Experts of a small language model: 63.4M parameters.
Below are experts of layer 8 (counted from 0) of a mixture-of-experts language model. Rows are named router (the router's row for the expert), down (a neuron's output weights, with its number) and show model dimensions 0-191. Each number is 500 + 40 x the weight over its row's rms, rounded and kept within 0 to 999. Numbers have three digits each.
After each expert's rows: a language model's description of what the expert responds to. This comes from a sample of Wikipedia text that the model never trained on.

# expert 19
router:474536472501476432498492515378568485441605509446499474491448521500549481522564544510469514485520504433483469539488432492463453481529488513489508446486468484570511518586520527468483514465545487443503510529462418515492505527497540450456467499571477479499449513553470524499562510511523591516489497495471501451495543457451498499519467486507575557503487537507463535513472511527426431502546468476523460515505419492508548516526419528527498491565470516428474470400516500515500503450499488503397453466566498580493530514474470465491522540453531461537380490496468497518410595481507548532
down0:529409546499491507455499512408425481458547555471483432532477480451532510518554442551519519538536486496570544533546439511483509478524426514534531486517555492433583424468527519502536505475409519470488485502532493510481426500442475472547480493534527552511540490489418546504502569534545561531514496469394509443478490549499542528469523533514504485512593476528439511489510621485546487529441389574497416472505515445465521513495551482439502492502514533449510481494522535455457480488513518538462497515565449529481465554501486556505468490572467527465476505528465493574494500503525467543
down1:605521450524518518489532443528538542515506444526483472415489528495483461492447489473525405473548554492532492422510519552501556484499500571545505492531547471564559466497486544484458460585499435488531457400532570403537483453412522492489419493517425510441473509532507497541463510458558466547503530454474522537440486493534540503503488542519564527470516513551468482511480499573470515481495473437517482446521527571507450532508464449526496467517501491494463479506463513466519469539492432571462571458508495489547453539517460485558520502469451597502485509404452505512466553438460523519
down2:489467426507537527454518459453580489506488432501516493479532507522558493533502470499531518469543458466573512493507437567502514490482441523537434522532470505523479513552516485476451461481595492485533507531497529546510544555495555547515490479550532507514473523532496488513446492480541445542508450508536373419453566529510527561525445531426468500568540581600507568451432499534520508487501502421485503459506570550495521564503514519471612530476556461472503404600511495459540497454487481451500518495484522507488557472565490466435498533451491526485507522505525507439555551479488497444
down3:507575478491465503542461547491498460540478483462508476483448510538429404506514463516529469467526524463413487514511545522501458486485537509536488496533385543488478479440458469520469505505499540495488468399492486588533514408495497550467472491553477450496455507475520469446506521532479463569506544513555483490550442517511499473476528486428476474490473431506498621438451438487510501468533415408552502456500562493455584478512532472478442500518522470512481497498459547443539495469538502492481480536537465450506550511447538482453562554480520565484503585449538553570550518572508456458
down4:447488514474542537417446533555512530461513493547478461537514475479515510544477407620381555539445515443567482542515456477535441438503453454480504508460528518515561438517532513517477505509474465554501526462467505490457529437537503538427465445514529559470483473571524524507426437518497461488526510502482480501511472504535567499513458475474472544474579504493505486525476467509517502539501496503546481476549503474511470517543445488416525547458528431440433532507442522543517479508503494500605511500466441513512527501546585432545539494556505536467496458455405450486494547563459455545
down5:505526564434451424493490577453481457519466499455504572460528498442541538611520507450480512457494494469533576536499479510508518554438478466431464434450475532586498456499526530509484552532524539490561387478554445490506502554521578462448455521423480448468547558549506446445462521488482519540502482509511442518521442570479493560538476512459529478502527485491503517555434476502513500502483505485527462518524554549499477508546512547517467460444448532465521533526519500468520555545561481579495488541454490488600523499481543500487479536440412504450556482514446483530544542511443448470
down6:480542511438485471489484434475522413480513446561498525518565488490548532614471486513487491441560505552473475475537476519472443566500477533448469566503561466496447529521503467501497528481423402455504469443457559515508460492514438490594477439435492467500490565418456571486489454505478495482432543528466510411513526463450521496470565543477509493508544468427520501458455484472525467460509437510483447520460554515484557431467475424586416469514507507504527433544478504540510485502495524515523567438527463499489547506508587536527575532509499525463495516539520458520543530501488528491
down7:576443488495495502522579464433480423465521518554480525469501465534581488529539546515506523516517554553525499548452583534535523551499475499537533467474444468516506544469515485499524499540464514573522483560474493469511532470402417550446516497476496414566480491529527502505524440528455481493443535456523501461473500476499548545519474475436496534508499548531493495496569497523490466527557580517459532522556569412524451444482530510526431474563540455483453552473475480529525515567502543502412521570522445469496465552521532555533493439534497472481557594520555413516508454467508546463
What it handles: Leading digits of years and numbers in table cells, especially the 2 of 2008 or 2014, plus football positions FW, DF, MF, GK.

# expert 1
router:553482515503502527498404479456527511483500533422503510463467527533459488498529492516483572508605487514469486553485504507462444500503460421494514440548513487517497421493554561514484515494510499480469521550509517544511511465461491493534559454525463479448418504559456494462501478542504517556535583511523512516525580459473573500584546488528570459577534513440492487446449538560465430474498531516458474509448442508505554519556428522536515445508538499447454509519434578502531474437596531505400524513520445541460511571502503499492484469571497471482532454435497498522443526508515475598
down0:607551470427434491563511485516522534501535492572502514504510477474554466522535500494444511538466506512533493507472522460506436420453484476500517575410532513383538481431551478503449460506520529513550479513457473529421478518483484472544515514431493531509525561593554537421435522521497520557513494450547504473451525512460625477480502459554575567493473517538562497503424508506504506519500516496444438521534482496504485522524504475489490506437512546486477613549512446462543481532511569500498458448529524518494523473449449480464553440488427480508516532460468491493470486562477467469
down1:551538440474514526456455537501504486504477520538448485535573511486498435501557534520427566456477494505454381463579558485452509507491501478518460525480467488480485453553538456449474525554551483524551545454500556482513485502485532490529480460452543428535470455557529554450473496493471533472555508483485522538565443542455489478543505516461483461503551541462442448511501554601472469561470485562460480485528559483519501423527495492474470576502484568548500546511519460416466577531610535511529528524465478544514435530528519565572516468515525519532434439452513461479504551509503555529
down2:542446525509514535481449493517513499560481528452545398481408494536505466538538519400443539422519507544513495451461522525478434516549568516488468554469521476530574491521444493452546496539434530487525468475541509457536507441527467429518493540495499494428485584470430490412529507568514511593458460509507525474526565478479536498518479499510494535516440489547434489532468491477460528537503469554567509474543514492474460546490553446495470446493541545470560493544489555463524564523535468511481521510480455461483445502480465633526497491470534428589455499497583524545505498499509499521
down3:440449519481548468517522563505524482530539458606511470418452446578499573482441491539568563526461449432519451462489540534477570444497472531470502483549433474490429433526441498472467412557436522469434496474509505538492533472472514423535484525536523500557563531512512484480516520512471541470475489513527578500414501510532513506528525496539511533482569489463496448468463558435509538583515514491494534481562498582558516510551500458502466522460566483454515486583488469577500514505476488535474518562535455491530475427480454506530491584494477497533476558468501508517483448537473443524
down4:485527470510496503472535516477463560579442550500446547558492447411450561485521519514470490561514455527489547496506531392545587511451527505484580561484451537529556523507496508546530525520505509549536511508493477492417559523482555511490534477567481465523512517552485480515488538485453440494534480517493536495540486576472418522469452437507475507456536483490498474592471491563502483466549537486524531520490557566482416473417493460524535508546475528488482497490487496558534466505447437475363524551468570556516495486541490484572492479451519536512520504575587529528478523452542512464
down5:506496501585492461469489545518586560454522510524447435490547558489558605495538464464471487451505512459556537465494479543483490519505535536496534480511535407485492552475559494525446461468519436544565499509531500495560562567515506438470569513544528498485529533534500471564532557407463479487540450476421528511442490538572493404460479490481482482560511486523518438510521472539455508443456495496435485540512446490449565449563474502509466422533515511480566508486522547501496568486462465454517443505522542483471470473543484435521521542508498452531542495593474463523584477497501564529
down6:483533507462495459439541517465508535480536464475535532460524478501577541560491473464395497560516436485498540470451479463487514464562473487605508457474528498518499508520561463533489525454522471501529490492509450537536555498493592545469482468494530531447445508485523548536563535495489451510549528529478559502518495465467500462466512512529509469482483530498495510545474482413528475565524520520557412498516473459572493478495445491540510498446465519527548506531502407447535511642521548530605554468536551526480463577553417465417488512511557555560485534508476490523516534567479489434
down7:497462496454537481480453434503448454517516534523526499509513502500511524492456462490566520429470550518487514538453514537564402528519495468549480576556445489511563479491467469518413509540515475538503458503493536460510513479442419497518480506527554472498460563486470591433536478567575501563479496479578592515547519479442525518516490511469495572511460509510515437508548465454462451553508439461482582501483585482442508533519581501546496493499451518536492503552572408510514485455474534512514515477451436469545519535481557511517573496511527413485567453423442535499541508531519523520
What it handles: Column headers, pipe separators and semicolons in Wikipedia tables and stat keys, such as Votes, Candidate, PCT, Method, 3P%.

# expert 33
router:513476474514517499463441516478583518526496561445445523519512525529463527563497466525512567541514500469542415542557442520554488508547497501500517464439483475538460539497489496431473511388525520489430508534487519481513534568520474485487514558569453519471442484493491482543565599501489452461576472443592521527431522519467458486549559469525485486551449558503361511510494473518507479481502473482479580503484415468461519534554476539543481456528500538473449456439510514563514544433483492528483487496538433482542553501448595460462472531508518542513487477465469513481539551533461548476
down2:466435542507487518499451523485504481501463505498453522575594473433533498544526458503505476492517504499500487524541482521507523461544536483441518493500556549592509429506535430525481489528523431537500504507505468500443468589525502427543468538528549518474521520542518519463496510471432473511489514551506547444507476405526476570504519517489503552561491462578504544527550529520535504507505458430524509466470472505446555515544482499518487498405509484505438603510576533531491452534460504504433483575525638554454499483515387447515501434416512520540474483502494525503474481494507530407
down3:501525548453465468456498486462495464520479499603531518455454483561560437501485511571490463513554503483508520402466458418494495520513521475522533533522505586509498569550462456533492476522542599466524515491541453588485557520463477508554515477509518542523508480511478527530522511473493462521569561508535442443557487540463479440497549495460533525488556453531494475542485508478473551563595510513478520433510457484510484521396513512569472479394572518433555526470483499594529518505503468464503437447449444486446473473482486468519539524544504455590533544532507498542499518516512557547
down4:441548581466498501502484519481516510513520373535518498496475514528580509572539503478508456506445532593571528496504468478520514499459488445479425474518562462457595484543504542495492486548562508539514440426461460475529421490502547541518394532516464519553529498477483493498601476537497517509475514526459460478508606550495465449495480522494512472490438569488448487523420518480512433472494550565436502590526469442471476482515522472467487465509473467466496482537510441451505465519508526472515527467480482472436503562479473525469528452551462520466483420478460545553546504550424510514
down5:560517505489489553509466534490462464564542520501532486565564490493488556507542432514508435494409498436507500466469485483503504541467472537510502473497477458443473467536457518547492439517512544468486512485516497484588519468462439517551494531487586528444483421433486520556525501581449566442490513448525485514486505577503480456526438462518428502448526483415518512443470456535473545498550519456453506458573582542509515473552506571482545518531510494498481502537498538474494489553497493428578440559426494540488483516525478434438446446468492483565463522595525415538452443527513494497
down6:501511484480491472470514593544563544490512509519514510489586477506551544543504480497485473450482510523507474458478496463414493436417505498471451521538486536578504462458482449569499557506447498544459537478528413421492457558542459543455516500500528537513504451492511450513462470480523427476565536473546533482451530507488488552506439572539481565524547501512472557510592476487551527467524518492413411552472514502476461459424507583548431430472532546488463484423479487505490426490512488507450453549449553429520543481495413499530533519534530464514411508510527467477532523527498506533
down7:499534461450506492438540485424560544433511439558498514528474487528459502573423502531591500481470483515483523485574522503453532488476456518526530453495490521438480470498450454489494528512543466531547467601541502551484514448504536506522506550492508509521503515549573482439608547590479540556416508513531535495524520559412465456515454458492406506569473474422497544504511480497546440458451436452465485524491471477539497528494552526449478514511463485494602466489464488488552568527495479466555534520455542510544462500550430486520506445550540472486428525443528502486522565494501483499
down8:487473476536487478496541419493574494473542497478519509462462447521547565534458465463516497533493459504541541397526505420537469519465518470541548529478584583439467499492503544494527505468543473549486475463439527450545471491537524551529536502446459447544524466518531557470495510420455474480523459580547466547545425549466537442495399456533562491488489517459526484524499476513545525548443502455481545494508540545479520571438516517537529476474435509533520502473453482512526441425463536458519546536461571551439488555549467442528421457524540466541582452517499492528540490495546494463
down9:568481449531549537547499445478529469472466552480524447516490492488459470537440540427501470474498564495491423497559537344493482497520532534507505519471539487555428520515462569432543492464578498474492487472525512502488505438516535525544548482533463457487465493523594403513478565454540486616528553466510471519464456551513448450512502531466545565563513537483547509533517510505525531505538553461528523574534499556475490444463580530482464523526508534543513474489557524539548516527510525426522500468536528572492459543482504542522450490505432451466498513503600514510538477495478537516
What it handles: Initial or second letters of unusual proper names and surnames, often after a capital, such as V, Gu, Z, Ku, B-iv-i.

# expert 20
router:540536544497490469464439615453498532479546593535508384474436489490460562506525509534427536555555452457453466474490520518480513535585468515402453508475525496521473393567526611505432508509452509500561537511521498543524520525597560480493526553533521492501419455510460472510469504475506480469545510441459538552488502485485483463531542509495501514539498491516494508522461436493453464451491474456464540456455459498461497496512479516512513444571491527503434533524534514523523552482509509525452516494550493553451527584472476470414462507492525543512504499444435454497478560534439509477
down1:525441455518416540530485514502511487502546595548551534512493554525486484540489519454576488555550485477498562498539554476525524526516481539445574501522484495501510485553507559488506491454413510449438480521566479443488494543554455406534526480456459520562521514517422514523419464486493535480522439549484450529472517455458498548491517514487463554525503524527473453501458447570535530485534475510497550527533553472557525488506533477574402545544493466458500448421493519455560482495506512522498504570547495558558599448480506454511561506481528489492533537519529469394533572438543519486
down2:490525516518552472577536521484478483477557486429514538476475578531510485567548439519466515507554509452562553456549508578493471534546507573475505543454518548396505537519536496488539559444462497539463514483561493420505399508458521533544540567465505461534514448458451548463512483492474520484481440529483465489485548497495538525534407523452544492444513543492466537455518491496500439511485507521513487555464465455503502519497482512513458508526446479523542510504442511490535437430492522412547427430484534521610512602577570537522531546535509522555547516520474514464490442490521539517
down3:458464448551488506486532569492439447552537520478528535541456481529485497503401496467507435501536452484499468574485520510517532524536458584457514454469521494532492530509564471539508551419483516546473498510477453585486564532440501549547435455474468537510506535467456468505552505505460516467538490527517472548544510491486452514631573533536543537556519437581492508455591516457423552576523532476456469555518450492528570448520479513555477516508503464457494513495513510472485473490433468469546489554498542490473531509407452510588539501532527514425530503551474467550512545516500457475
down4:505486491482523498499613495477524440552510522469475506487507547467540555579561507498494428514493495438576473509505513502476558520526516553533491527449478578471552459485462550416562458512490581457456525458484502495495464478444487558574552449442479520530534445540517433528503561581458458479493480488491573471445547534526558541540596452522481536499515533443518537527411473533479583562530454571532521543517580529536533463455503447463528513476491491493502493488557446526523568523466509506538506588546490488459494520479499561491469474503506564474470562511507490478550515469442498538
down5:529431465507452583537469475492488504503504484467540536564508564538511523505510502568505428507478451543450526464571511544558508583507446409509484521559553450529477487547503541516540495514483462486488458493455514528483496493424518533554492551579522495592459558392452570477448526482499523503498464492481395501556507473555398520407567475525541519476526514507509571540553507498504556527514521550500485499529528487528520481450541500473528476478531545418533466499518517465528523557473488505487489453499459547559459533524521513491394436493531436504581493463544536511498474498533508452
down6:563527505510580499542462508462578499483509556488460544483539505504500463507551466468484469510534493565524510552508535488508440526490529517467480417517417546534390492485565446459545498487563528477561493412491492458518481481521497535477516520495520509477483524561490528493497555509580515454455534526485511497525546584512517486562406459536497549583378445467451473445560493529426504577451456526496485504480555497500533487488581559459501506470457550547481514520531536514505519483479493453570453501533480529429513541505422530481515488559534489524472472478445475475495530457406544558
down7:469475503498466535503474481433473462449459464508531451508495437488535485530493499438473540551473481474458455459475452519512504592459456572435444496500443472596453519451469465538505522502510529466482528529472519461403448552525481524465527432505540510451526454428475591536486456439461469577518447538579482495506530504443531548602560487424428468522507510487584470441507469495417529521514471501443513529561480561537477463530614528504517550470457496520478478534437536525513479497490498553418518508516477513492490562516516471532530446469513446479434517473483491499537462501498526522
down8:519540541523463540479496455470475508545441497532480509518585499499492503492566493493509502445560533525496526519535425501534475506519529506547591437495460516555559489475550483492465494518496440523535471445454483509490575490487561496522520444436536516519530505484476531499508455405463483620506523475499478481443467469543482442504483482549425466465430490553528412489506481456529464598511557496554429480478561534447489594519445559481449496441471500511572430510500468456486527502485517480463530589484507535558468463463514486478468494508490501456476418460504498434530469581411459473
What it handles: Final digits and short values in table cells, such as years, stats, check marks, dashes, TD and Minister, usually followed by a pipe.

# expert 58
router:561573504505512469505483515500519538549512545464501495489511536523499509579517522531532523619485512475505434530469541495526419492469508449481438469448528475486464478556518490492463523512500467509412511514529478514490476470495506516415481465514430480411443489507446544532577482550481503472491464459524451509453555525470521531570529447525537545553524486478387497518484503541469462441494505495435543491489417449514549454556520563578492504532500598462441522425488507501482556505476450541503467427478463504475535519502484389496491477430482502538497532479391506466432517519426516498
down0:528480596475480424487550471481548469538469473462481519576514551492546486536457465465537435532456454493509515492467513541503458467510463484483516499547460540490509549509579512488554486468491483578418424552442520606595511561537481476523552453489515511531517462489514462526457522551468524471505439540501469538507495465469512522535516546481569535571550546507518487482494535505462441554423566519498512514557463571497491468561528526497516532489437506497559480531486430448487448475501483504460514502482531544461443511519505440506536388468498566463504559454490508447500456597495402491
down1:550556511526424487466498494537507491530465449564562524458575526430394573488481496512563439427491507487461534460502471533471552465472500518507528526458525485497538497455486521525463488441585585551419468405545491525507536522512491510518465491536536521489515478515420485512539549520493453507526560555506543507503481464501507518494561506482477553560467476536457502518454459517505462513500437447570463514487496516564511497534495482422496514473513632552484465505516452507470522537510517583572516578514489459424537484520505526490443456449545598532519453596510503531526470515492489488
down2:389519457492482478546512426515515525460528556512412479526543556427477441512537459505431477496494517560509567460450478485541480479517411562531550524477474516538489518544560456449510483467497584469471539498527489566549526497505483514495554539521498456557497526486488501509540466585502491500542434439563511491576488431470475412460498482509530503453478449554525507474534450474477489500503472543570452470532512493527549488530403494518491542461487494502516478491636431550483494502474504494435520525473514582539483522474565488495504574512473534501510479498479535556390521537466494531
down3:446486509443516508536552480419494439478482514485589542482506449519505489556504516570520545560569494439529559547561614489488588474472394551444555550503483511499548592537495530525486483518420475484491489505430495437507535465515484455473421490483451500502548482479494504484554487444527523475437496500557477551521507508441500537510420510481503525486506474433549492505472514453500493540531499474523402462477520551490480543533459555515468535433517522551517450443479501511514472423536478512449469474426513512458488517503511515427531451528555514536554541500423489513479514444563502439
down4:585396522584419496448509531554495477484469495498542494512507516483470503476437454478531520517454463538503499580434536523453502513566520561503433484507526566515456540459476534421486507492410447546466527521490469484464484461513453481454567528449517493481525519494498506493478492520489535494531533455506480461557593474512523516537495509428553534565568468497487503488491484474452472462569616494489526560509522462541500503484484483554538561530508569476523539500454498462435541461519471521511379544527398473486447610485472469437467464541499495508480525487515477483433499485502491448
down5:416485490548443448465447426537531556470528495523526498489513581440507453503558527446614468509512472442476511526449486519546519460551475479477498528460521521492466515515531461505517517479514529502450511420499428560506497507470511508512519465521465483503360532541509517551524526477493547543502538479552531459488495593561499524500541446404567551521468474482445484445508513450527494505527465570456554498438475516554470454428461466526492506492516487555509549463476481515511475447429533527507459455520474554453535458533531566508501486519451572542421504542512488493535575486470402527
down6:500521507473473525488533489568507536470544501470429564406589486545542554470581543483499495441555470488424475489493475494555436522518566451524508561534539453495509503581525567494465539526496534559547451504503532513509485506535500490440522479556535536415550564485498523506529412517490474529521411560511509403513535487536477488536521521458483506502530537556472520478479557539466503489470588551459496459466545553463456438375592527531554465561504501469566563470480508465473485544481458526510486474509512493505504533520496535530536423465511541540468571540516484487553510503491499496
down7:528551461519500506479497484450438543541516436579557561492481492580491521511515542471554571490490526462515501478528503550612547491565498433541528522614569447523578471580508499511484437522500490441531481508536557502528502488457492486509569459499547501589551479532531468471475519495463534486462460504454524489544431524461566431458519509421450532455487513550591470490533555480519470550554486435476507499523512501580429513501452509455474433477482522466512519457482495542461504495459451497482542444491433531449500506527578508475543505467523459513528515469513548536551516564492525555
What it handles: The 0 in 20xx years after a dash or date, plus word-initial prefix pieces like un, re, sub, Comp.

# expert 36
router:445525509492497475438478569466524538518530555461419490471475498504545490535569560476435534493479563487447519599464511410567441517467468486465523460481563419509511489522598524519504521470501483500515465480523499482527556485506572507445558567486458541514470472527478445447498517528541511552559435449471567524436500406520421593511480458537505499548545554494459499452407513498530471490489493439496553487574472442470510501513457514521498490531480522447488510496510531521489558450493494576504506477537506563432558554506484495538555520476460480485508506469444575473493541473421497521
down2:521552475532538549472573577512505501432486418576522514504523508556555475571464510470533599452488499503456540435519535528562520459562483564502507488467503499454483567554494513472554492515465522468540528604537554480431471493483490499550410553470455558514518480467472544499473478442506491542461509514488438527511546454568475447514505532517558496489501424524468450466583504531483455453455494479482518400507532544494484485539544456504537464560475526544497525517525456456564525507467472505423533451554478504550448505522508499460509459498522518462459507518464392504517582532520446459
down3:447500511497453509492524487533545480452550485527476499482496516503452453516470557467506423543564603473516493505502519451457515507537549547499492509558544475486544460476472502522501617450457579459526516450484524495499518523467537528472511506461516515472555392492556511592537418470471441567553464484435478432532499482513473474513490509452520464518429479534508519465549534532487547492489437489511522499457505466476505399446510469459591556499509497570473492514544542481503572513519491436395451454545564487558439508542444484505585495476550469505550553534522469494484477453538505545
down4:528474466514500522525539513483497426472491488507509472548493553506491555491513514545509570532470498549480420582540495484557493558453545463447495439517446486511489509432509472487472484458500550461511493468443528531416623457495534588437496433492449501531486495469509533482556545483483539505419464534509538464442507462432497464476484557563474541437464534562442556529544482554483549510536500504479480545426468557519467545503547458497517493515495483578559475533510478478587530456536531474489568508572489597545485511479470451496567498521503547504466541495405530562530455505478487454
down5:477511501537517435542534491482466521484557424451458508463530457488565523508498546484539437465554530405475485549472525575541437490552523509495514462426596513523534476511509559539506500517551448503627454526486515544472470436436484499525463553551494529582526500530478557492491537513548546467483474482448464489422524450528541567505528549547481492477464470550508474574463500572467485538422501509526502512542495644517495517462481470440480474499515440575506534464506539496502505532555522492558572550519468539570530473491484487462491462494508497545505534489431467544511548512546509503
down6:454455514462521518487508469513483542478412553506555437494510477501467483486489499536483522462492467476530512465456487510503515408492561449520549457496526512554528518511498454588525573487474471530537479514407536534493496475501519457501497545596497480440484549484529529495487458530507497474519478486558491502505545552504520450528440491547417506463495491619506497473506601516496450516497529562472449458511423558536498448545478444556485550502561504523526468501482499530482477517454489469476524482595486492568492554507502512504506521463395509406571427501514428525538425588490607513
down7:484481486547573465471450513519560455506416513544519570544445496582434519543490433426441468456474455476534485528507522466483511514486419543494436530467448525534533495507476514445482525530479486479536537481491514520440540538429446477495543451477518511535482502493497496547469502472526535466528427433480515480580516447483542483459451468494605470501507511469398512480414516485508546521552547522508476428484508512548572402482532502492570580551477555571517530457543440457513494557529473470541535569475498519518488455467543485498544505523501557467509487412472538473464444461483511527
down8:441500545530510493482513444532536490519517489580507554538531477450511484585467518498524426555438493474488484510489521479519504540511435543423543545482429511454451444551448506522519531513462502515477570454480490509429426583499523496504528446468496511484560490486494447494461513508533483496500546477459516409516479423465519558578441457429457524462527399497516568500493556501600440485461569447468501510474533591559432479521512539563498492557451514498502504547472547537585501510514535497489509554468492511488571454503451527455534442547501521530574482469453445496484519520497493459
down9:602461573448498508494523493527546504542493463479523530543495423491504487535492535499524490502469560571590449501457501460413473519456486524531497590445506549499438578502420466534623521593429532548525472556521485539474542476533512473528481452478523455512492398477541527488468530487484433478534461468438530577560537537492503496471466559498641506489466510484470568509526498523540478444560506514472439485462497557483483462540533474480473534532468525486497485512477500534525449528523480463456506449541486477548547468502517505516500534528482542495541528484507529425426526485508532535
What it handles: Prepositions and verbs linking clauses in prose, such as with, using, despite, that, authorizing, allowed, included, compared.

# expert 51
router:514561483497535467503456599434516495494537608539440423459427511559518529530524471462446525488531495474425480505535533458495489506508487525465509496541503516506444395518555581519437467503462516529502550574513530479529509540496559484506584522512487486522492485528488508470495498478511525485491444467453515543477589506526461502582544544495557532572505543468497512470513448457460459464519437519476552422482476484449583464528502558496502408527503541486433519484458564555527582508538539458434468517549447542491519543490479456434473485526458475536493499443444509511495566549448519467
down5:474557509489510477455431513452456516588527482522504459574510559549469515495591512522496539536544523452449508506452535465534504462567535528440444445511549526465491473465444566477522539467493518498462479514506492513500446501517471499553460525527509509477470466524475501451488456515444533469553432551474523538499512530527445475502538459490479482494492548513526532506561454535453498579509504432547474459502464484448360474543583497518477556520437620513499540520462468563494533530462508525617601491477518507551550544432553493469491468551501489580505496467540469440496521491543500502
down6:441549565526556400391533450523498524469548490465572506488540510526518499459476471468420509520463511517519566468470489486474569491507514553514460449516429466511523484531497552534439447441531555463540502464529507482591428469504467525447486473500457515596509437518524517455478468450515398499540493449484527469458505500515504504419472501429527479488538458531454509437528466451490504491548510526562491498533427475492490526498502434481516523442490519465447435436585532507478530520571507500537577490516464554525449515533554455489474408436488476509447539505546510557498526465499492518
down7:444517512438515425492455450503484520493505557502510564524512475527448432468480475507509549472526457543542505510519506487510481472482510506523452550500573435468554499548449469468484515508523553526530559507498454540493554500452537500493447546472468447480514508442565446553495558479516503542490503534507435463459554463412506502539508379496479497558542525460503462474505524524484523524484512457528550490516497427509494453482471513539452541476545591483473464507454496480526567537486437482431538530472421427514587458487427516554531411424557469483447595579457517489472524484493409508
down8:505487512481459457435428533508518498476536479519475548517490469548475524591554466443536546497462546480520460469518518430554491438539521540529471520423463567526523506547469476549418422493549565469501504487398463470501520553414531531490475503544455579501504567428485453546523484458443502490458528534498484501503567533449453467515495531493563459506550540551460480491453434501430548504460495393489503490431466543411495498475475516556490532503483525497534483484546483495565483468472471475499483473512538435516502495422571519513611543448475539484506510478493452504486551550482525463
down9:447477538410534555471512479449524551486499440490518513458430485545502509462464503455476563494465468485498474528462444445512536454455530441426470472447481509537539534431444514535476457400459448501544468528503612420433446529521535544494530484520497461571498483500515565564453530514487490509505448464493523438496526481480445435480496480491431526451551535499538494447505562431532542448518467433492536422494539554576468511504548375472522502537481508507473425495437509540511499509543555507454553530493471501519498497445496480548453502555504464482525463523487494466546468518512536560
down10:522511550557508464561478473429557450542524515455445499488410550529549480480518515491546508503529443634495471528476545462491507499555469517499578516460448473508505531441542447484515459554626564462512425525441468551515444500517592548505457507465474563534454540538585483520451492523524473507444535551517445534516501487504488514481526501425488536506499529538459503489483558534520553522508552555457488538452551564552481544475530511523498473535516550467514470512500489422516526533540483514442403527522436481490568502527498520486515509527492540529490450496540521536443462572501563541
down11:417493460465463473450493545506463472453492541409488561498562475535451491436460507423506525483521497560508488523502541474582482475505516476537505473580488448538470492504584519464531496511482468474509542491505438433483454498573470538517591491444576449541506551455531500577525563486521475546489436605515485470531445517486466560558471548463522467489532490513466517514534529513541513478494548489501526475485515478492506484461557500477513489494457392476487550471536577484558519495428541409441468423434545497460433514500485424543477438549441500473469519522534501511487553510537462483
down12:531509542494532526508517550520519547486490460518540521512524498472513450523437481487426487545544398495529424476504563455553452480480589555563517507525483544509585489507551498481545467461595519458511542432519504473400435550506525501441500490520451539537488457522472471577503534474530507510514449471509451515612481488501519513570513504513507430527497485473452421587479536548496567531519477475502452521544487476462455493517521481543481485509453539405488502505522499453475542521540533473550506489483507554536481492521497539537440500539426458579613544532480489478455524481474403523
What it handles: Last word piece of a name, city or number right before a pipe or parenthesis in sports tables, such as Ew-ers, City, Galaț-i.

# expert 14
router:454517461506482471517440562435561514489521550493513440515479549511586580576593523506472608544529495494484457534462494547492482585554472527520509497522512527474605400576543496455511536492489534473469535509494500522530495472497536463495484495575520513487414537453462495474504550462503526475564526463568596565464514431523487496536509458493454512499483479513557533460461476483477497437501500484517562453533426504495523452556484523552501524501473533486437492473567543483520561477543536554459467527559481563474503524423418487490461536530453449529436493470542517508488528511511546529
down0:467462530458552563489471435478495527488489426551519538498558543531525530516531503545489418468528482436494532494480496536492572499521471427439606537512482502489580457521518543549540556518495458568544549557548564500431515458505495533551535468460532535506492457513484478501475497523499455498532506571566459433482477532393544539507427525570521558460434528470470481521486542449535525516516489493431438510480512481511491553512576569512504547484490485453443530507574536505496510507534487533471538493493467492516452541504468497542498428496620550539534537565538514469549572512556500528
down1:546476502505491528517524521442465526485531442393512534536460526539515482457410479459576522492540502492480488513598463471525518432570409523514543502562493489496529493500492528541448506515496472465533467499453538501479523480554534557465446505435542578480525526518529529540500496451503472545483506526479494476541539468524553515552463560472457466537472524491499451469546601528435463544490543479471430512468532459504573494461534574545541423572448506490558477489482477497471528535492429525426454495553441530620537493596546432501513523502451467530523527538503502526539536517468530469
down2:555462499481511548484507498487506512491488516487479558461550503496438541496501488565532493561488524537475445502562510508506549518556532490486514590508552488455596492490485510448488559464577522552453531477479499480434601453537489519502499450582441503458512535517441545507484554450550421467531547528524454482487516514496568497536545427576388488530521512556477517503550512512451506489523590518495482429507506521508471534500526551511451506478467482446545485508517482454494578532568532507471550500537533532397615463550471523502527513525554492539450468499472499398494518496474540435
down3:492548584448492505545550516436562501409570565573484506540441531524498475440415495470564490531538506602512496467568546495513517511503524533464544530542541458501585503509498456465562480452445543573496467493447481456605495526535541550461475431488492492533543485516508544447511494425583516474521434470505526573466541489454495463575484546481528529469529568510538466501520478477551559524502454532507480493486551498509576506500516470534525508468442546496487502513480469500474533491517445469473489523516565504513543495487444497541489473550493452550544534513456519443527482386540557511
down4:482575557534494511401512509492499494471473503403510463529522397491572482544505525481512475532493497492496535487491539510448524546497549545539429476476476507467508432556465477497516478547464502452478471466544516527461520555475487507529446540516430537496504522485566549537477494527490444489536467514501531464484549557557582466581457492464519442474484520462443500486508552483521519589412498426465500574565484437573509484491525511527557594516473520485548552440493514490427451515437524471499531510446482495574478513512479452489577461512596454546467432523529530481492503431478467452
down5:459561509495477518623544508553527505441483492542516470483434483460560523494461514537507541515458476526514490517527562511516532485529495500513493555498501536426535503477454513439469414466482535539460479539472465529474635496513524486549509482441525497475557527542517563503517434494415531442490506492523464469503478477474518507475468514428461484526446491518525468480496490501502551563557456476468465508510492510447477468450530482384501515437507460502507360465563452418551487459520539515517553565493497457434510530444484493505530499509513522482448456462538424582510567481587497539
down6:518566526547533519491484475440486490506474496538400481465575497468581532461489482507555483450434534440511418499561458502485510475537513521459474481468497498523514542506492468463499429538515500454553446511584539472534467486477502553565505458455434512514606462526520431489465564494459481408449476494496533426488479458429487476514465519470521465509453574477530479484505565483480541423471461479522548476473492513535544450512410488538484484503456501422430520506431487543511523577538453457483476518468507567485496519533434402490559552501512551505456473513445466506496521494547530428
down7:503495499531463399487523526555469501463462577557523540456526500476514418505557472551473572502563537502496517469536533429503536483546467520472452547484476488495565470498548527443479454461502536493460460478546532525477416518487442492521542511490460512521469471524416552540501458496504474531477584495508493563456449550491467541544532525383536602529558543462514502460505475471554547488484476426530556533510476420488590519501455506508515532529506448464430541471459547495535537432550464452474492481519444508489521486456488470504499581488511459549573576550520482489542449519443473506
What it handles: Closing parentheses, pipes, dashes and final cell values ending entries in wiki tables and result lists, e.g. Won, Nominated, Swing, TBA.